Below are experts of layer 5 (counted from 0) of a mixture-of-experts language model. Rows are named up (a neuron's input weights, with its number), down (a neuron's output weights, with its number) and show model dimensions 128-191. Each number is 128 + 24 x the weight over its row's rms, rounded and kept within 0 to 255. Numbers have three digits each.
Before each expert's rows: "gets" lists some tokens that make up at least twice as much of what it gets as of all text; "raises" lists some tokens whose logits its average output raises strongly, later layers aside. This comes from a sample of Wikipedia text that the model never trained on. Tokens count by the router's weight.

# expert 29
gets: ", ", "–", "ens", "is", "us", "ol"
raises: "ball", "olog", "org"
up9:142108112149161091109103171152137154154122077102085142152124093133117141095144145130109124118118131108125124188139122114107057111100175160149158113163131198143117155124110145102118146133134159
down9:135123139124092122124138123125069182101143132198168133161170188147130102103120128158098127095153135145136126133147115112129135131153111153107102138135134125134113144154156092095179122145084142
up10:105129137138122149110156126123152119128143133131148139146138135136152115116142121058109101118130130153103154165104136132154130137115143140100121097076184152141136130124125125101121178144117135
down10:110146089108118108139098109144125105150127176187112089141137149102113112101146091147111170102103109145117149168126132132149127107145118121133111134153150097152146144148158090144148126057082176
up11:128109090137120114104110128149116122102099104125144085156153128133143115132158126158121172114153097113095163152130143137106117100131113106123117142140146141136119133130099120130126099164118147
down11:109104124157142109107119130132057097124114122094126169081103144106136122138093113114137119143118119092159123131141133142079140121107150139126144124132130156105078142141092144118127136117158138
up12:093128147159097083134138170118137145126165084109133168144125134086105141118131087155142146142127089096136149169105164160153121117131110106143100166124127125123171131065110128097151135178089104
down12:111101185167143095156174098131138108120118101125134146166088143131114101174135123091135121107142123126098104099161128113139060122125119135153157143091144122095123156138106122116145170178155149
up13:118178147123087124139130144102107158128114161137123115118122122118112158127141124146093134126118128107146165084115167139143084178158142156076171106133154100140078114136137121129152147171090094
down13:140105101084146137127139164106112132084114106119122153111137150082145096133159127150152117143139149121104120160171102132167155078161128128158125117153120131123103103126130136078116101099139123
up14:120130119116092118086152105131152127110157159104141141144112103186135146151085123118126139119117130166075116131155117139119147120106139164140100132122136130157159140112144124153128143120168139
down14:124122130094162145131127117156154137116114180152126100118135121134156144135113104090109157138118172107134090137124125120116095100159138093156099149097118141168091097132118130105135143171122106
up15:145114160139123157137150129136105119122122092144118108144119122174109102155154136110170138130110133172114124168116136138141126118127115132099102110131160164135102128112137135105115152102121130
down15:089111130135137114123116117147087149147126158128161092138150093115130152117132138091149198137082155066141111114111123159107159137140191118086134139168066113119152145116114151127122124192111100
up16:114131151131093143122115164133131117086159098104120127149093109156121113144124098147101128101128123129138085126172164146115142124097150105151118104104112171150132140173144117110160071105157142
down16:095118117101151171119159119114137126108123154122118142109128128098111143091160118147090126157128151101073152161128112116140139140111089168114163126127149101109066080117141166162140162167127106
up17:150144156114079083120119143138131208124109118114134203151154125099119158094107110131119120147123105111110154126111139136101118116115128157110125139107147159117109123113121127130145112175162114
down17:151147079128129099103122111111143119125120142129128094147083128121099128158080152164077099136092133183111121125127128109122129100138153093146106117163107160109144094133094147115090155112099118
up18:139170133123151069143143108157143140122105197135125123127143123139179138135102173123087155161152115114112150124124116115173075132095124083143127109144153106148084098168108095153163110136114119
down18:134088117141098117160105143136161110099115112164099081117118121132104133134115099146139108147112109158146127162153166113142097139151091116160134148152125133115149151088144119154106108109096146
up19:163154102095111140133099128069134135136138130093118166111101122097146140109126122151124080107116109073156145122087126141140107128117122125099125133055129143145165110134105117140140139127163166
down19:143091132119123117168159134137100154167072110125140152149173105124086111133132138147075095166116120145135127104144138100141136136147146144127128139118133172139139135113127110099135107115129163
up20:122137156145092112073165144111120166118132157126168123153153151102125120122119148144132160062151122127126133165092124154116156097112135101151121111143153103114141134129144106123172164141128114
down20:147125097090122131134091119147092108165120105124125147170175160142130176081118136148143126137124108194131146126111160120106135129110106136128174127114102140090118162113143129136107096126138120
up21:120134097200127116088147161125130124127141139091117120157148166149120147115120089132117141095126084109105150079120084117156123098150135079117130156154131126102073090114138120103128100138145109
down21:202122161129122121147081109173113142131150136132066170168162129145180155079155132119121162102126127145128133142122171108146085094120090148128125147104152136134133143149107157132138089140139155
up22:111158115141109146118154137108120081125128091126121114181117141146138134098117121149163079100121130152152139148153104121156098130127097168131127127119120107121129139147138131132139150130142139
down22:141102133082162131132142159098139093106111103113117116126114122163127151119141146144101131145104110154110081116123132150136163113085125117143145146157147165141119088157129090112092127134100137
up23:160100093133150128121128154127116140077089116092135098155073119137117136189094103132143139086127141104134101098146113120144108126136111113095132127169098122163133157142122156151156136110131090
down23:141118121135125134139104121123112101138104107170092160135133135134169137103115143099174108153145115127109179166116116154110158156097081131128124133153164091113117127140115111144154155131114138
up24:134139148139100120151120158100088139161113119099119134153146115136115156136151105071123089105116137142149101110108153153136138147064086135102142108115169107119111134112071121141130138162098138
down24:159120157117144186139157128127151139123138139140130168109149150101167168150156122151118091165159124143130146110188098100112147123121106117135111138105128141124086124123163125151125121173152098

# expert 33
gets: " ", " (", " | ", ", ", " in ", " \""
raises: "urban", "2", "1", "add"
up0:118121087161144147132115155116123116114106142122136136119125130125151182120149168165127136146122122110129139110122106140145141114114138129137146142130130091182138145107122145142180095137109127
down0:103099113086119140156161159120130131121115119140126095115109142124118149122126132110099121149130112152132096164122141095160162111120127129127165139136111063056118148154141098115090084118103175
up1:181156112160158139119155100089135135111113103089161116133104107121154123136111127107122116128118125150162087132137088146148144125162134109129132108102082079111126111131155108096103090135161142
down1:166132171144120148150146139093109116133133144084155136158085119162102167091202135120110158132136117121163120102096132122155139118114144174135127115116098127105126142164094095118130148113123133
up2:122145114147127104146117148131124121078125156116161129134142148146115115112163150118141138138132162124110123098074118180090115116132139133117096105141167144101095122163145126141169178109121092
down2:146143135096149093118130084126114128158113124146123122148129142098095112140085059153126180148142104150138088115165130085109152092108111151129121178121111150095101141150155129115130126153181133
up3:114067112089117152168152101145174097124147142112122137104103130111154149095093119115143109115129155092140111130091076113160129115129164119124158118152158049123136101135120118132088119135155106
down3:128116124143131126139146093147123154115121111071131104136150124121113126117124107118117091098124123114127082164149105140148118121085141145123115146120165118109130103105106118156166135159160152
up4:128132146091143173150161121127129105059114166135154136114098142130142126105130164132124151138149144092138116106111115140149106124112054102164127160139143115110140122144149091113093136171135156
down4:136133119125122099156125111177178139130142145160127142172163123110065097165081098115162115119123096158125135152164112110103125133142122121121095116112159088144111123121143124135133087097114097
up5:129146119121074122176073158130117110139144135072113155109127167125098113139134112164136167146123143093142123178116123070151094123108145151158166132155140119135136136123128153143108083137142132
down5:098155122148160104159162136129145081163125109129164140121121163132146122167150144127134131107110133130139128143115145142114095159078118131146152114116149159078113121113166142152097119139150141
up6:117092090143160118112181113124116135149111138112107159122148145116124115118103124133119128108131138082113124207147122114161138108127141138160125104132117122114130130155131138112125136133121131
down6:114120173154151136100127093149147134103143117187101090139130156140105134134106118150157117151161147134116126131148149117065156129117123181139145137119152115111118103156158133135105109114091125
up7:153130151125162124193091164142140141082111141165127119141103161098162095104095107092133142071104126125077106157123138179142133128129145131132137137105154170131149134122125149124114112144146109
down7:127119158139117122123148111106136137116110136116163112069146118106124147120120130143130085121164141135146104175146153124090126159107104121122119107048126163113105119166092121106165100110102150
up8:148119124169115123133151097109100157120133141191117107130113155120106175093154143080148116111154131146144099143102060123092132160122134154128115148113128130158098158109155150146105118092121170
down8:143121086149117125144161145113142118145094125094124130151116112127116167060136137105153143164139093151112114121149116172153133116130137187114118186105151128097126108136116137136128137108138175
up9:119154138186135110155112117109120145104122104125079123142119148134091175178137157146115150123140147151153154139096154099119143129108127089156137087096108131128131162121146164165140160126144150
down9:107125172096165149106158113179124113112123130112166129173146177129100138126110123138073135102093160139135115142117129138139110127182132143086116093102152114088113117129134123109150092131121125
up10:154156130131101134102114104139150171119125111124133106138137113151078086119171112096110127164100086146078117131145144163147105105147136114145114154106121105121125179125177126087123106108156111
down10:115087113132139097100118134077150140156135096151128116120098133135101168122177099095116121162118100096116176144130120148128137098143129158116131141090112109140137138149159093116115128143149129
up11:069133196117106148122138144101112128062137144128095127140118141126068148121118125081103163102112123156073137136117113104138111135127087113112135147112148082104129120115112113140102118099147145
down11:094135155098107072104141147100140126090145133125108135131157136080088179102142146140107149155115085151109125080125130094152126112141135113128166149108120130166134146131124138156125130148169135
up12:113154105133138067128121136140114154062106102091127179123110128137151138105133140153170131165136151123083082087130117100138183157096158153098145119144117131102098111096131125134166121128141124
down12:091188102098099153114150144101125098102166145106192179088090186155129137129103117095138111121113152151140122125131078162138129141140109099169110158151129106101137119128142163144132138140125103
up13:135105132165174167111110131104128138105157184175124089140119138104150134124133120138147156115115155133119117159119140117152128146147132118140069104177143139138122104179142120136110088122113124
down13:107120095149113154132122140148126084124114157119142157158122119086146092113129129159074125153152118081151116182148108120152135175158147127124120116196137144132087072166179157094096098112097145
up14:146124130164148115124155169133143169139145119157090132076105094131153139108107113109113103131139180106103161118118066070130130115113098145150152095084129132157152102090124087117149089152103110
down14:131138144117104096136116149142158118165127146157108126144112124184146166128129114147152164112121139110109107137169112168158161137141095102112090123112102119117140151122091135165128158131134125
up15:164120130113145109143135131132134114139139136142109099136100112114121085154142093091144193146119157118111119152157151122143121153135131150093102124170136167151153148110135153095121160138147122
down15:157126124161146107161123124078132118126116133098199098144132102144151144132116096146109134134166165128169096122098124135101110127125122117084142154133128138178126120082087109143187148148137100

# expert 40
gets: "1", "2", "0", "id", "d", "b"
raises: " to", ".", " for", " in", " with"
up7:130145099143124153081161127109164176139125105121166167148124131106119105123122150062079152167101134135134139167123166136121136117122107129078100146147137161084103113120144170155109099136135161
down7:136153157165134145115107129121096092173127121137108145108141133126143170162138146108149142123123152121128156154091134098150066132134157157116140138153166094111107150164144090154077079135134116
up8:129140123117146119098125144145108125116092085131137138125124138142085090131152169098162135136145110112127122072114129169087116139102120121086153127140113151146094153132149130168142111113100113
down8:105143125152112111122134116114129135139161142150150133088113101151087164113126148179131117148130138157161144127150105122133102155118113173085149133134155117144138128125128127137156150123139114
up9:086130092127172124099129148102131099120146123134142094157127114106114126164121123127141143093103077133134132103119168103120125114177191151091126122146135133110128108134082106142127070144131135
down9:160135121076089104169093133084119115131112144149078110125112164086167129132120146160115165123116132107086084115141140134121152137126144146154159170135116165127134134130130146132110163125106118
up10:128158125134126104144105147130125157101172101140154122124146121171098145098121112134166133113135138119133120119109111174127151130140130092141140130126127129132147111040137147120075110111134153
down10:137130139185181144139093134148141105132111157122117097125109109113134105132135127146132087137130107160115121091133146121121110138080156133108123153127177115121173122121150147125159100161122086
up11:151149121108126121162116157118090157159106120131138158103104134124159110147101097129125109125126116124135130154119127082132110102094134160148114114145104077123139138104158135138095094118092109
down11:083150087130093131134126113087139094110129087096163151198149155121106119149159168146102166108126103125123139155142135155096164163147130124102142130139135134105126128107162126183106100133162155
up12:087125080161109143098135117115114116130129110132084130157090143123116183135112116137130125138094123162126136146124104143111162112148102135119112135131119187135109181123208138147095110131147117
down12:187135153159143097126145154120096116128110120080106126133140085116163118118120129134107121174161107130144118139107119168185102099071139168161126147143115169117171140120125104146104133143149144
up13:114157110101143146140113135138092127105125130125099083097118155162102114118141104150125152105124094136123163126134148159077126126155115157094093114108127187113079159133116150111139082078116109
down13:154134164110118138152134148101113143109178106121106105124106132128135168133097123090129118151152150118142120110107096116132111159182096131099068144142136122130096172126124114106097129126140163
up14:118122141166141134082143149147103113120142128101123113150142163105172106082099141126142137124125103136157136098119130142088086110122119101159113142124143156114115131154138128101081099167127107
down14:122147116106146133129124075165158137117149109109120107155116137135102124147107194128156139170129126156094099085110120098119116135137153118128123091145146159173119141112153151111136126120106199
up15:102151137149152175111174102060143117130167131129115112091134148186150097189138180099107084139154159111176139097143142133111139126137151108160136149136128133124135129135129125144137101170123133
down15:132123078131092089141124084140116154152143092085125147077107128118112148088126137184144140169118121073118149130121142148152142101128121149113142140108119123096157155105094100139081122145118103
up16:117137136121146125146114103145117098088090115084094146104105086139180095171122157137118144121106136141145143115127123174158146135149138084099122146106153135145114163118103162095136090152109122
down16:169127149125102112149138130171187144142120134152152152127110113112139135123164087107146069069120146152074134121150138124140114131145131147154118118169141151139113137141156124149124100072140137
up17:127132106151165090131109126159128099134170120113118109078127118125107141109089129108187117141118118084127136100126135130146090149122131119157095124117154156150162137187144148103126112131170079
down17:074118175151135122120118134182119138095112134113129117176161089139138112129179136120122137135108115155128146149169115114122138120114131154115120162136109150091160121121116142138123131131135128
up18:144174095108119090125141121155085142177150107137097075132132118156105144136129131130143115158141124121168160098125115114171121113082138133119141105139136127129142166163124121126134116141111107
down18:156128156143142153147148140137144127086100107134155089128099120159136107127103142126134112146187124144143164143157110138204087134123098147140126165133120098098137102145161102180116176102148114
up19:069171135136086100107144125120105130114166086122108117123137130089104146144121133130131123113127121144095168120112088119173144106127102103138127153134145116124112132118114134135119156057109094
down19:126166176155136132153149159120153146133096125177122150187106110140143131106121151115101147104147142130125144130126102133144135101108110151140089141138136119168142132141117150151109122158150089
up20:131118134141128102128127144135190147097122121107144097120172097134130140116145121082126166079098160121103093113142143116172142119101106114111151119082184132140105127147128113098130124106151092
down20:060164109118139148108117113145126096122132135126165114148130135148155113132117122148094127152139124115132171111135098157079152116160129146122134096131104121093098160135169096099107153150148163
up21:067110086128121152119066127108142125112113151129096131125138157109093118083154139142131136138126129122122131154106111110092118151145154145115111098163158105158125150099121151095141127156101157
down21:162165101119115128135129125173106135109147139129125106120095134156107113087126116169125192097126057127156084139118125150095159132103083113136096072178151104087142127168136131100133070097158124
up22:171123124116131103114123115139145106060109162094153141112083146151107132151137133192119167123125119098111120181125111104117082098120136138199156111157096191162114108155166083101120142097128101
down22:142121107162178137107155111096112141153120124138136103138191080144117141144114122126097129135125152101111114095082157133118126140130102146170152160142139126137112100160103122112111068157174130

# expert 19
gets: "2", "1", ", ", " in", "6", "3"
raises: " and", "–", "."
up0:170141118104134143104133111105172095181157113113136094168148088126100117104094128146170143127141111131118125138133115132120164149090135112123155094164161155146127130148109126104129079149139130
down0:085097139135108100148137133138151158105135133103137115105182140050158151105131111099137138095121124134133129118077118134120160096125136138159145109164134083088102132125097087139144112118137139
up1:163144127100159107178154106123135153112116113131106091081081113081092146172090089105152132135173150145161138181091116156109136157148139072123126112126136127094156139137143137118157092125170168
down1:122112134142137140128115125098186102132154107116113112168121112121164116129145127088127169136062092152102131124102089118167164159101121095089104141097114140100132102182132119151188145095141137
up2:131124141093123107125135152127145126050113132136162117126151143091181171149124133094097123094112126154126114102130095136167130169168122116149123088088146096148100144108133129117098132144136094
down2:124100089116136147101150113151114153143105111134133097180154166101153107098109135129166114094148109157117111104129122150130118133137149114139129137125166134126155146089137133136163161125118136
up3:113127139133098121143142141080116118106204125162101138165108130140129166169126097159092129093116152120137099112124131113160132172179105147147112173067155137109099112138093122137145128127127108
down3:102119110141130125132114111154145124183098125145136123146144165143134141144115081114141135091121111102142117113152142126081132094134121141104148111142104104140166072110098146112167133120119103
up4:129122140110123122109106117135124135115148150137173139123111168123087129160114108114173097163141142159126130149141141142122115124131087154139103155159136118096125137108124123147100169114176112
down4:105129142136147092136131127138123123092118101110150153126146127150091174122116164116114136103140121141150124180174119190109138125131168117142116121194129142137131146170080156140130127137128146
up5:104134152116110096126142148153125145167134116147130130100134151091172149138146134106157093096121128129116125163116175094134142088112079121182135148101144107141143119123124111095141095154146069
down5:154128184111106116153118153147147171114151087107128158121090140122088145164144116084135104155123100105115142131121143141126173115133120121120127100127084132102164090139132155158138144108128095
up6:118134114084113168100115115132155113128107115114139158105116123108128110126115142129108116118152134127157118178170161082120111136125100126111133104091120114089119142136141172145137119100133147
down6:131170156144140117122145124085107142104123131124156123091130133153135121163107158117125114107146129157146163216147134093113196093108119114144123082129143154116110106111168128156084149108134133
up7:090097147131160149101147126118127141093105164149155130133123092142151141118117123127080144138077130117194102119113174167144120112125132131142128127158088129096084124110127149084135134085130136
down7:056091079149165097124148134125149127093165119095109164084110134100129127159119101107112145128115144090156130132085162144168138116144118184117075088146090113126107121100129178148134140173158138
up8:086132115133174112126113157126075128114124110132136137113108152161124122159126132110147170090155123111106130139082125191132147162123139128119103073126128139154089112124152158141141139159155160
down8:110140152159137137153054134127146166109136124109132108122138127126105100113111144100101169132105163124143127157111160095140117159130128124150131127154176120126094129150121101107098089142135108
up9:099098173141136138167107127138122108133151129138098148117114127131135120117122108130175146111143156151079161108090175161151097109146154149131167104108125119135107152139151136100059105120115124
down9:144089150142156125105122114172137105128142134182124112123127117112117133141110139125137121199116162128167090109145096147137123131146106130129149133135155115121085123057148127149107133101151079
up10:107076165155128134142144141148132118086108101099111114104117149128131109093131099115109106156169142114110104116102147116155127185149157121143130108066187163100155133117166138132114131111133123
down10:146146152103123103108135107135115119143158114092114125153154115127099083108148098110130142171108128151125126106096181103140124126120133110098123122104147099092138108125108133130135116101168145
up11:113160126117127133153139128143137113119104157134133172115176147119164134155129068112154134089129106125128142129098118120146132169126145137144097158091126126102099186096138126128160101119122116
down11:108161139157104183098084134118122068126070105103121126144162132121104147142102113140182151149142124129160100140109132127101151145161121136098159128123155105139133129124164088128117140112139116
up12:122108095102098102169138143075137140107117128126169139197127092119106088128135119129138140149154150140151135105129130161136099161169098122111127123131140117116118097118197073123110131133148111
down12:140143078099106141108115129164102142133145125150117105124135105126124155149128134126065147165123119174154110102120166115127087097140119123133145169160172147137144185120141094125133103100123120
up13:105144135139097140165123131162131101106175113124113113132127132115165105116163147113074146121161170133186114107144139123137140120139124155079135143121143178103098103139140097115137124130180160
down13:096167124130172172132111131095110146125104131099143125145128157152131153154117130132150147118132141128155178136173135100115126138132166120112159083149134150134131152142172152124127140157133165
up14:127109134158158089138120170146124118130089125080159134130137094176134162087153105146156161132138138106117088114127114142128092148099107121135116149125170144115068070138145181115118142175129153
down14:166139147140094135111104142131134151096117124164101119146136157139103156138108095130122135122127132124084137164107151128123128168130128114120154118129126105169105123103144142118186101126162115
up15:123123127119101152118137147121097086098129138124146146164114143092163130126145101101133130160180137119139176083176109123150130147120136123146118113096126177133121166108148094069131152094135130
down15:133124162145134132103117109164120145097092143135082100135122122098109147132137127150181151165135134112113126106141132136141143110117191127159150149180127133107083181137090110125165096129137088

# expert 23
gets: "\n\n", ".", "\n", " |", "==", "==="
raises: "\n\n", " The", " In", " Over", "==="
up2:099148121140152123116129112094124093142162118133107129148100095162149129166105127139137076146170100133082132101124152147130131110123111132137143094117114130135130093125133101164153118139099108
down2:105150141117108127133134152133145093105100129145144119133115101150103151119145150126143109171133120084090117087098124156127117191140126113136096156126127125131123121121120122120159136125141128
up3:172188139106097124158141145096115133146106112142161121108132154116131103125157143124132107131158143145119102126121103103146124149094086115135093164127133083104124101119127113100160098125115090
down3:106071188101139128099126104148167134143176109173104094115119107159116107156098061145145156162128157132142126134109147165127132146104099131131161140144154145139166153125112125116119105111115138
up4:208101121128170137155132128124099165138126085113122133124139137111126134136130100133151153179127128138139096145166114135125138120100148140129186129080142129126121125133137119130083104078143131
down4:091124148111188119110144095111119098134077174111125164131133121109120109120126144096132139092106146172082143143066126135122066121118120166147159110185148116156125106153134135130142142132138157
up5:113149118105125162117123192124141153100122156153108132104135116131125113162138122122159121083130156091155095138114175112181134145151182117177182125082110131161119133130158114167122111107136114
down5:185110139096120129155091153161119156173109104122157138127148084130131132174121137129152143108150138143114132048145103156117100115111101143118140112164094123126132091155116153142126137145119128
up6:144162112163142123158110143098147129129144105133129143156116129110148149117141123114098154124134141120130160152114138087146106120130112115139127122111132135107104120121142140090112115131108101
down6:100085153120127094109150111172117100152152149141167106102107153115154152131105162132144130124157129107123109119110102150150138135167136109137149156109120078125137096144171146148140131155110157
up7:129112112107110128128128175123177146088075127119147125156135073133127123149143182141138141160133136146142118121127190121148117098169112146116118173161137167136101102089146155130168093116090138
down7:127087145166151110127123119158142122089106158100095108181132082149119138133145097096137100127091103095136154113140129160147118181184155126143124146194160132126116120124117126156120117114151157
up8:159113084144145117144105115155146143145129132114116131149146123125123116129131180124148148166092147159100096149161138089143160202140188152140112125123159130122128094137142147150108166139129113
down8:147114123162126152125148133119125105096116179081116182100157125156108155129113152125117117113108135150145117131114123138166198116108117133139077138156066171120113118153158136137101153164135121
up9:129160121132130132133155134109109119141174145145169151124149139136125095104137146138142156137111137103165148133196141073097128128084097143121129121106130130107087108149090115126168144178147104
down9:127098113130103103153160142153090142199143092164143159134136117136107088123143122110116127089129134135120131111132118121122108122144130108168106094141161117140158131042114131128134123118127116
up10:152086141155126116118117086134133152112140156121111145130131121139138100085178145146094140115175117082126148135123172120115080100103142183107115151115147135101132133149136129105157137143140147
down10:174160120159148096130118141159134126152149102138106118127124101143130136069105171138103131146055095159160167152153121183150133102105148162099100127139151146127130144146149093145118091124117136
up11:110066137141089141130136166134109142120077116167136136120124140080138092132126111144132160117150127128116113139115139156128100170127123112116116139130095137137100091139116119093134119133139111
down11:091100123149120113139112146179119120114179136125101137158130124118141118174146094114152117110152130131132107075095180102097130153079104136130151135129135157104104132131172115118173082100139108
up12:129149105145089105101071144132129128136105137113170157114149161125118112117115137156138114165159149104132116039128102135118141154111122108080097139147126151122133147129146173112156149097115122
down12:129111088148134152061152130124110113133145131114093120083176124131119139133090099160112104156164141144139170121113151186114101150157110108148094125145118131137098109082152088131137137137145129
up13:118123087138123160157124132112146088113116167147131110115131125083155144165106139085160100134164153111162067193142092123102115148111114142087133098154118154137117084161134173126121143127120080
down13:135166095160071111106114141151161158159140151107110123139119115101158114097127106155112127139157128156178123081106150105149174143109168130085147100163150151117119149166129147125122118126116172
up14:108100102122143113144115134110100135174122142108171108139108125126125087109144142128199178143163128099111163136123169099117151107108136083131137123114126133113116160129132152146167160121103096
down14:128123147143131184084116096124103111142141093167160112096137126106104130127123152113157149132098139100091124095108157131114103113167118113127168151135086096146157116155157135105123125142151118
up15:109138162141127114143086104082113120102110153158120116144155144108131140186155099102132118124101117140137156087101131113147118138115104129143138101151155129140119129137092133152116171099113101
down15:148150167137108124126117128131137107125102116089118166122098123134111142121131142117110124155139124103111155102169174135195113098146210086140107133119103118129145097158116117101137180126107147
up16:127172148098140127140166126151131157146114116163123144138129107127121126160134116145085149122195092104155133135092132105118131110141122150137112136123138121121139150117103125156125122095150120
down16:166159095163127133117114122120121140184091117110139165119133153133147131138145130118132160147113149112135139125134156125139130140167145156089144117199138131107116114102169144181149124140109166
up17:148144146172117103118138133102112132143175095130159123136153086114120129135146117130143097161116127111144134129081140069126148168133120127126141122152157157117150105132080116145159078122122138
down17:128153132061085105100128154123181132117119134108164135144148125137132092147127102114069169082091173145115124152154136168174124173089109148108113108146122115118079157135148130127131139115133120

# expert 25
gets: ".", "\"", ")", "s.", ").", "\"."
raises: "\n\n", " The", "\n", " There", " A", " This"
up2:125073129118144122140135121124111108166140134129124164153113098124131119120111116105172147142158104152112172117155141160121104131153122109147107157104142144102182148123158124103139149123131111
down2:108147143107143100135124159115144153147158160164135068090097109121121099121103152146097171172125106129147137122119159124147142110138118126151144125151138087138096135106174110147137150154168097
up3:141182146137132124155104109115116154137122106155149152091173108103155140124133119134150153146176149149136113130126134118147132129122098135117121154121143134111133115133109110078161103154117137
down3:150153141161130128137139133125070104064092153097114115122117096086118117138152083167113160104157113149122143138137148115122152132132100118123130137126155110110098099135089121114113135149131091
up4:142131101120140118120080152106124112133134129127137141083082159124142107099149112139143139094109139191073162120143172138072113157165142155100149159092176129097108152133132114149105137164136102
down4:203184135158132115110131126118144137164136078129143119144117145120123165093113118141136168105126152134138128136121137128101105091122085121080150118167109110160109141153145095173157128169081141
up5:131109154118167078132135165097099134149162180120110141120165121111105156138103134138142110104139107124114097135171095113130129117147119128121143154148161140158128145144137111128122110102124176
down5:130134148141102145136126097124143103151118132089172135102128133147123159161123103126098104154165141086128154140084157166135139144137179088121134138081108129103125091117118134167160110118158132
up6:127125152104156119130158118122115127149102058082144125108132151076103154129150170100134130116094103137131133155146105126136151130120119110135102097128149138098109110113165144129101112143129108
down6:148131146130074121103132110085160126152137128159135152133110147124085112126092145117122108122138151080132133178129099093102124133154105136144155098185138105179117123113175107113076116112122171
up7:141153152152117155109138114137131138115149124106142117098142109114151133142108102165140172101140092134154160118115138160080153136141127121138136128173127115129128099100117191150136116080110158
down7:092139105145122165110115129135156117122127170165117159139147119124141103159134130144113138130119155134135156114114137084112113093128127088147116137110117157127119127119116106109128117115131138
up8:146145062123117138143151101134142111124136125137135131110104075124108139172115173117118143120128066129120151118121122132119124147138160070132145189130141125132125075086123123130120116176142133
down8:096169126111122124164140131148112113161101107135125105135127144104163130158167107161141186140103145141131131125124088135144143123088135129138113113147098092112113147147131142135184158150107139
up9:089170129123118080072137098100157137137155087097155103140121103118148129130144093105133097128141142146149126134133141156138107148141139125125114210128171133140092151163114131107117144091147102
down9:135115173137126140150095108199111121135110140122119127125167191116152093152127102124115154117148141090118176124132149109129137108163154153113161139077088097117110136142100120129133134159121203
up10:119101129094094108142125105149160160135094129137102108097126100142084138132120143130130163191124115145125105109100144125147080142093176169131171148096130149110138109096164136123100130148115130
down10:139125098115113140147115108142117133078143187157108147146162106109115116122083134101106195068178123089153118141122091076151140106145114068122121138153132116141146116146135110130163125108089099
up11:143150127149143136100113108167111179184128134110148116123160172102105132107114126117163102112110079168130123157129113085095122152123124074144140149118117107103099151133136126153143133147122174
down11:165099101127143113131128106110113174126138102128078155098136118107086115108139153117127090151114093135164102059097151137134117125127142122127168129163121154137128122112125104136123154137111129
up12:107128126128153105133154115088143100120118078117129132165141132126111126081115122181110168199166113137127110135151137086130135151177106149131121141121138183130183185113141115085131127137149103
down12:111098119142097107134135088145122112141132151143119138164153107147151113092106137117157120152129083144130137121091070144147170107083134095156159115135102117083127130125110133128085142095142140
up13:096157148108080119124107132107132115104137125056092164164112153126108085095145111074108135084118151081138103155143118117127132133100086096168138147111161156126109117121166132117125145077132145
down13:128106127101181123124115117091129142141133124142157103083146117098120120166085133130162129167136111165133097133143133113123156063137138107131116117147116114112092141138131103090138112186126091
up14:132114152171168091122134139139078128130118136093115112101115116110146158132146121119171127139190119108117113128117151088104106153125129141079128125092104146136138094125150127111136129148137100
down14:123186136114119106146121070103150151128158127159155093121108160122128134113122097108113128118078086127102123140162144113086142153113142097176152086200114113116165143110135112142132120115115126
up15:107103129106144124143174116106161140101148143126139151126126122107119108131144113158164111105130106115147154108189154124159077093143173113118121161075077111136111156140141151112122070169121099
down15:124176126132128083157098161108147143086119111130097111165133150137097124173099098182110125118163114117108115153130145168127125152107130142114124096146077133149148127139106130154174179140122110
up16:127110097135139103121174095130100134152151110160132141125169138108115113163114155119108111139155105110152159145145091113097169109088106159141121099141087086130172129130106097134118109137099147
down16:137087107139147165108101153167149079103116150113149118113078122154151135117142116148159105114088144143136118135129142135178118116151160142128143154101129180111087099080185126133126096096100114
up17:114133107109161111121135153133136105101126158102119155120126139113123156141095152184131130104138132099157148127146176119135109145133129146128072169155111092136143116114112119136137135121154123
down17:101138163142094150137160131105135121148155128170125120171120101119131164132128095085126124167108124107174103126162130134123135185098140117074138132091155145104129118116101122146131107112068148